Below are experts of layer 7 (counted from 0) of a mixture-of-experts language model. Rows are named router (the router's row for the expert), up (a neuron's input weights, with its number) and show model dimensions 144-191. Each number is 128 + 32 x the weight over its row's rms, rounded and kept within 0 to 255. Numbers have three digits each.
Before each expert's rows: "gets" lists some tokens that make up at least twice as much of what it gets as of all text. This comes from a sample of Wikipedia text that the model never trained on. Tokens count by the router's weight.

# expert 6
gets: " and", "'s", ",", ", and", " or", " and the"
router:152160137183122080168114045137133155104097096168133102080141108148122097167167127141133148161102118168136142137118132149090120137160110157137132
up0:189098109157121090120142094106121145133089133150162100154106062202132124108114117181192127098166196133138137125096135082096155086132136122142103
up1:124120102109101097114111083033169103089113128159143067169085167106081159056169096149117167195089169084078128152077133117088156104126117142093086
up2:198152137052110136099179128096108161124109149146114115140112119136149148091119147126116088138105115149133125132113146166116146131198063107087107
up3:137131079112091134137163132090082176132096124177128152082124188119149110172161080143107128141119109078129146115176137105137155131144115119172154
up4:083131088165130122117154146127104158161123171132152138126134137172095179133106142090135168094133131099142116095160113175091155140122136098179112
up5:157157129143089067111081088150101147113173181112162112150156190065201127118118115170184073127120134157152159086119193101107118068113147180166070
up6:156132101089132088091109113059158105146148126092158157140116101114142136137076166147143130118107098129128103144116109134107095156116099068105121
up7:164092107119080076154140136132139161093129140183186156140105169196094138128125128142149093141124120130197160153139077114116075129135124125093080
up8:084078099156104172181087147119134130145140106183117110152141093170133126162136167099125099182132138103111098139068156160152153179065157141123109
up9:136083165134070046104202107148154149160153107219175121091138066147111086131100171147094107182087143152123108103168103107109183122107114091162112
up10:075148088070080113166063123112194135123126168171063163165126098043143083147097116135138176126161114141114157114092155153099108092122173085107128
up11:151159090101146084094136096102131121148152138143116151172129144073091185124066160118116085146077130129125127104106171153147110037159141176126134
up12:116132074119141140164146185099093097121096136080108130116120114129130083143174153131156140122139088169158169144143128128125110110138075108107121
up13:164121102131124161136102116122054110150110080181139061085084044124141102059130156105182146156149118167154173105140141082163098165164084120144093
up14:091106107151071138096179150107104135113089125150129098159116142122130138118138112069060116118135141113125153137130238129114116194124143083130137
up15:142150102143042204126087122164112128132163114165175157153103089136136069135106133119128146175095146138144160127137152092062073196082133134101063
up16:147104197149159108131104118126095077182081187117165161130118120108157102118152095143150159114175129203100126137130133136108174174113060104155154
up17:092175123117118167132126152132119159114090165133163140156122126123117161099149093168075137170142150096119154143147067116150141075220122155083117
up18:181134118184114127119106103102141156164127117143107159069168153131131148130155118178106178151159170150167112166149123135180129146175132150106114
up19:133146170164098103159116157075137184094166113188094151173050207066163161190156138131130134155114123135154097104079137170193142071098171115070177
up20:176162154162157095156110088116073116184148158141089145130126104169229148126102161071103106098181135104108125132136149143120121114109110155156123
up21:165157145182142089163133113103119114164069115160129106163143131125057113140156122129192107145098069084113087119126128097132125151137125078086175
up22:189188080100165119106073052105128098176043159210126132111109121107144139128179103096125153118136101145127155138155099115126140042125068126135093
up23:099155131073138102058182182091076106172070128150128145121131153135147116128157105121072099098192119124109105120051137129133148150121109140180090
up24:118133168161131152114120098128122080142145119135143134135152073128123129154155074109117077154127097144207142061119101201148152109154119188156152
up25:129115114099096094141133119137110124094135144124133058103148139144130109060151078077066117163114152183178119145110153126110150167162115128125134
up26:141162140109108096162122088173163070138062091141115064117128159185126141164075117147177131161062165157121106099137129125182110179177081124156104
up27:151075125159104115128191102138140066116146070113135146139049122170109232114099133134067101146190082097136083130096084163126104105132137121136059
up28:102106133101141133094148132119139101101121144108130144123083141118116127183128148110094101178139072198164106136136137088139106115137154144179114
up29:162085112194074158134123035079113118160097138170089139098127141149086117067106092127087117178087127173119131210174173106133145162161124073119136
up30:158151144068131168136104090189146123067156101137099121083135145072122136216125159109095118173120165122160140091116162119121102174083117137148120
up31:168141137104158109156134147096110156095140152138069170142135114091169085161142177173116086143113154062105129147077117131134146101165139172196142
up32:084169203100128167133122119129168142127100079176173184099117182134108157153137074131110157199134107135104145043101107065120123102175094108116111
up33:144142149099109144068136133076097189136122105115149152072167100128104087130154082202143137120121134140125131136141129123152136072180113113158121
up34:115177166113104130064132104091120148128143084122124225154145117090103123144185046106162119173107119098141073172131139111105147140121096073101082
up35:076113111072158159106120168126140153225097095077155143098155149125156099094117094187156185083138154153131104095105116119081089143105127181127164
up36:132123105078094093121167116152077082157124176142119137143136130147158206192099150137101095139138179146169106121124153182098122052093152149177104
up37:166099119121132121136155129121063144140114115106099139111076156126172087139127129176106071175105171173159119134109063159096120158137034146098116
up38:145135116181121131143121128137157140113085097123148099072136101124110127092118103135131100141156106086093115115145145151185115131163135107127168
up39:077108081114128215138121111124130146127088124143191139156143154169098151159137133149129093152165138115169095136103106117131118140124126117143210
up40:107179148088099130114054152033121077087134056130146150175162111161067099153145067153064193142062142140139141140173133138130135132132115186201138
up41:123112117155108127123080088132129108141096159095151087118116183127089155124130174124139115119138097155122157103104148136118180168078152136118202
up42:190109065146147149140150121105170086154156175093165074111112094090040117158121084126142131108141118098171169102106087185162083182108130119195092
up43:143141143098097165185093106102152072129106082131047089087134138152108169116099137139144132140142115134127082083043095130166132118150137146123111
up44:145099114143163100163077045171151138193145190098172078129089150092100102131173091122140116205182166135092101145160149134135084106112084152116211
up45:067163110128086098185143131098127065138103092065202089113104169162116145133107153103115120215128103085133112116095152116110134076083159159135102
up46:113124148115096124154105102155097153084095104125121050067115158110164130153100064180102151154167143154150121161091077129149161086156129147163120
up47:118121091072134088129149150094087128132123132149188135105163158149094072153118119171100160168109153106110127093154093156129166147122195097101112
up48:178106115118145181115110142157154117114105161083148114151151198090163129159120143146146143150127107143056098107177134048127149132124176225136177
up49:104166094117091148089168098148145079170127072156157116174131070106108156066161137160102106173123165105181121120120105168110124101164113123102146
up50:101230144152132129142129156109147098145087121101180147160192091075113089106146122092153115081219161134113119119125157205122163116143106129110109
up51:134118135127117125112122148169184205103112113144102122167123149190102146159112150156094150145163101183164104146119140112145142102165079146173106
up52:122145128178110112090105105138147146152083154065152076132160130151127105136114197096126136132144141140141074118119115157205161108160146124095159
up53:154176067113140100091068033098152110142079159115153162077139146131163132186069107131039100093153114156153168151169124069136088112151131118077099
up54:178129092124060161133106112031145131093023104133145165067145164162100105150145152095045111227127073123160156134150119136178120105122157111099106
up55:131138102103124151116116174136173163156082047148156140131126102101124131159114125167162124107140127148098109148132131143119124111082137148110151
up56:115108124114093077185099106139150182141130151105086165109163174152183072129172136121058141105121090220102109147107134130139128164134140120143153
up57:162166070117106112138102117112115138134059124145154125152195142130089139135148126069162105177120120125153085128154129138170086166103093136134137
up58:107171216148111161148143130138140128059110115123105125115084102150084111142093176114145058153111143142052181110126184148207100163135088143120115
up59:113135157123151157123100130050106148077110102134140132158153059099176140143195125100085124109138132144092166165157126124161133117093076107171135
up60:118137176140178120090101087080108111141121133099190130174118154110143126092146182130148108104120123153112092124141148094082131184133212078123161
up61:117137085095095101144004068120138128177103084139110126074126113119127118190147152106173131152185101198185132121147127161136108164107114112042142
up62:162145109095153071151110101149118110132121108125179193143123159122120160053148070184097107146142154132098140095169143105092101093148115141130141
up63:094078121119132129110084141140142177185109052127126179095119139135116154138143112135155048135136204124142119113134189133141178148162133122151174
up64:112115159156137129115105078121160127150074084113104164148103129077138139102116147111121075102134129142116129155112076082073132114112073150145129
up65:113108105144077127110087100155072118178140108102163176105146153187130097118096149082095107128132164113108144157119094048142079151123110145115057
up66:134132176175098073112077112053150127149149117104086168095140110112148158166096114170128188170135125146124119099173106120132132166152115138065151
up67:126127124113087125152136081153110169156128150107128096139143152163105088127140163169114103126135105111175217218131110150122160098142137111126136
up68:172111152151165128186075175126145056128080082146145121127147125131155110107142136159148071128074108163136155117101144152167145173162083150148147
up69:172141118128169141200125129129079145125137155123155167097162082160088133136149094120159102136142150151117167155139178138061137100132164169091129
up70:129096103147151083129114093152176143142131144108093067148145158164130077127148161069127128182075133174128075128142092158136126102086139148142126
up71:144134143126113128162119085137150149121126150123092072128118143069142154100158163164079120153135144071115148100129143078059132137162168089090090
up72:126169141116133130201110101135211089111150120196130073113145138139139116156154191146156132136141134091114104153088199154126174130101097159124110
up73:163116111056139113122047106099172093132160154130107163082176113097132118154185141154143148128116124194107172078133142098123104113155189229145119
up74:130123069177084176189087118126099102048124159189067148163177170175158114126128166167095107120183162134187116155121128133135080118099102169183156
up75:187161102162130132127095083074133118178096136087150174085157147080065120135101168146197136120153131098093094132155172123120124128150142120133163
up76:123175129131110156137138181114172120103095145134150100123078132090164137125143165150102115116117129123122191138197084167104150164064121122133131
up77:166084168081073123182123119097146090188138123114103107081073147085115145154069138189133110157130153120095114112096109175083109120130156143065153
up78:109058120122143130060189156153106151156152122138164148117109159181144137103128184120145100098057130136127147079097120099130127078120165160151124
up79:125096133108057095136131103133123160182121091071154144149195099183141152098076168144157116066134140134120115070180121139096127122164155132150139
up80:156121141112162165092135140125107079117107071166181162143142170144105159127151183135187130121103142206108119179076071091113088152143236117130107
up81:151151123152116137108157224130117157061163135148073154121179153166168151142116110176118112142169086158083148131104198122104143097134130158064118
up82:097146104145137128091088110152154143140153100130129155154193140145155074126096137161078091130122127125137063196056117199164052095170104075112159
up83:095167076147169109241136149088128136156122084110121116141136166179066123129067171132069098183140095115110144137124053122158117131166139146149126
up84:130119121186200191122153116099143128137129129076101175060087111122113126113116093094134151172112096137149179133123114100178088082116121161197079
up85:189143107131136108157128135110123145171176176140181140122154156162114109125099113105091098148172104142119125114150067121178133126189106144096127
up86:159237088092124102148051113152151109162112060154134143173136164162152099165131117111125127172148092112156138124200141204199130160192157095179159
up87:137068139130097139153062078114077160106152124178139137123131114098111135089155116074108139135151139181156116150120122111136128125143138152146132
up88:138094164180149142180129165154120132155134134149134061130060163139073087119134109165141064133094139107038106038084172136145117123112108135185166
up89:145143122106157069132094123187111106116103120157145086122018112178145137134088170144112114149138155110131095100115117098144102129149121143133127
up90:186147195132100103135087181155093127168169132158065177124136165165136137150185096160120189130113125184115098117119171133130071073125231108121111
up91:139100151098110114164110114114098157161173109089157107125125130115118108176152135146204097110138143130132045155116134102133169180074116133174070
up92:114142148088130116118133105107134103121169103167112148092165129136124165078156129070131088127120112147124158114157118111134086126094139134103059
up93:130195067074100150114124126109106117137091112140079115121144134120179149139138140145102195075157080122104145176123152151170090123123204127137170
up94:142197100083117129091129117189123118172094188126132161081091169180149125142121131116155097087189118132139132140154161156163177165136128158132091
up95:182197108135184095111115089164055102144119158084177159075117160148132153166094087132115087131140111129126157105167138172089123154198129071171151
up96:107145200105139125095058161124121150144087158114086088162081150143150134140049166128136118150166179150120124137100145206095193150116159110110132
up97:109120076115125144100123118144188166125109056091131062150072123128074164155089071154099150148217084145045140079153130154117167134133118133101148
up98:090112150137090113124091146108109130177074123110149090123119128129116125172128097116136119135029140111068184197124154149168127157187124139119153
up99:107147122161161060124126072121142128138105159152111124088161163143179198172137134108109101145130104154100077166150119210121174120204098107122102
up100:094116149135147120111113133128117088100107078106162161104131099128146138152171204122145135171166151196121160086120078158105085149112115117149089
up101:118058132142183190112136103095111126111128108090109210092104087121147095104124121178126158130146113120113105108147114196162188102157183119108106
up102:122149118132183165142092134108104124160161104141177116067124161064119077161140134070102181141136097129107162090084118085114105158152161079099102
up103:164122134124101142079120122108094146121097121137141176118115158109194111064108146167091067101133130176102128174160104157109082156067189150140129
up104:108161092187098128082128111126138109150128119165126129116148125107101173111140093132165159169140141108069154100186186116142058123143110107182122
up105:139129136066173131098120144111134154128141140143120151158133149066137127137144148141157142141176096125076124154126177178095152168181086182113163
up106:139133144086096137202141105132111124101106158089170176152166061147167159108159080225102128158171154195089144132133159156091135099161095114108123
up107:119116086185155105130183124145128174104168073109143117181163176123175172135140166147146121118157131119154109113106162116130095138130141129167081
up108:135135123107128113131135120176128114144170144164170143128114126089078170075108135115137123166132141145143068129175123168129177151151159148175142
up109:112141120101151092085170132111173171116062121090108093121156147167144133136151169161106130131120098197115124114166100092149138092140087095102074
up110:118179106110146150153131171155133164136168132148135085145146140099105127139111125200147094123024172120147171106143089109074151165116105144177145
up111:133152107127087102127158142105163084144152137191157174093112177139132060117137110179118071149137122160111087115098096075159101087154104119106114
up112:141168140182086088172138124153109146091166099147166110158107162098146137152160164183136109153105105107028121127107130146159093073130130213081147
up113:142149175149141142112096126151135144171129160095096120119114116135164144089096134174165123125126094128094135154092126155129205165125167153104111
up114:113133199110121094086165065099123061162127107149164134123113167230139053106097159158133142184098136149117120101150141126134074152095149059070134
up115:136136136139163166133126154132153082138119122146146146121103149131083157093122108119120078135102099217151108118122155086161103135188113136153137
up116:127148172139074139120107099172132139108128090080151151108120145142157094141156059080132165155178164136155135074148074125098142164118133111128190
up117:196115135145125121165111125119162075144084112131099093106111153037168094130129128097126152119113138111125127148140138166140099154150107126184126
up118:135058151106113092140142159112175165133133139108124153102092147135165090084122110099076139175091146158065169168118116141088093179170146117193134
up119:148085052118131190115142115115100161133148143144143144098141118186104080099132158110166150180148142152140170166147109150112090110148077141137134
up120:087182117108072113171170175121126129106093130167087145149120131134159194070203147149122120170113110141096148155106123130158088176112103163145165
up121:154149147145157125154136143160152174193094167136134148131152124160126112127157147132128107151137125139067085116130165123145159134087120102132069
up122:110123127171163106102083122125058105154153092127087116102129151122212134097108121123167086124102135135115148116124070150092127181152115138141112
up123:150153095182138120100148092120170141142065095133138170144176121135114088174156076129150170064120172183099129130129120098146128100121167126152130
up124:123157144158115133122082124170084136133124098142114123091045053135120184121098081178094084125109115096089157105146096151069165076189152105082083
up125:100086116189142096101118116153160116142213166135150171054103124134141091128137155160144169166133133120150146101059156161150142148108133166082150
up126:138167085094111150106135088157114127173128102151136155116116078104123124109136073139122142119077088106106079108093188134114062064087147132078133
up127:146145159142088170131145097041117118120072104147108180109063177149133130131131062103195123061145120106117092158113134137103135130142160141140140
up128:106115166093117145139093099053132129068125081145147156122181134151109185152087139130116073140155084129167137129156082135112169126153112147107096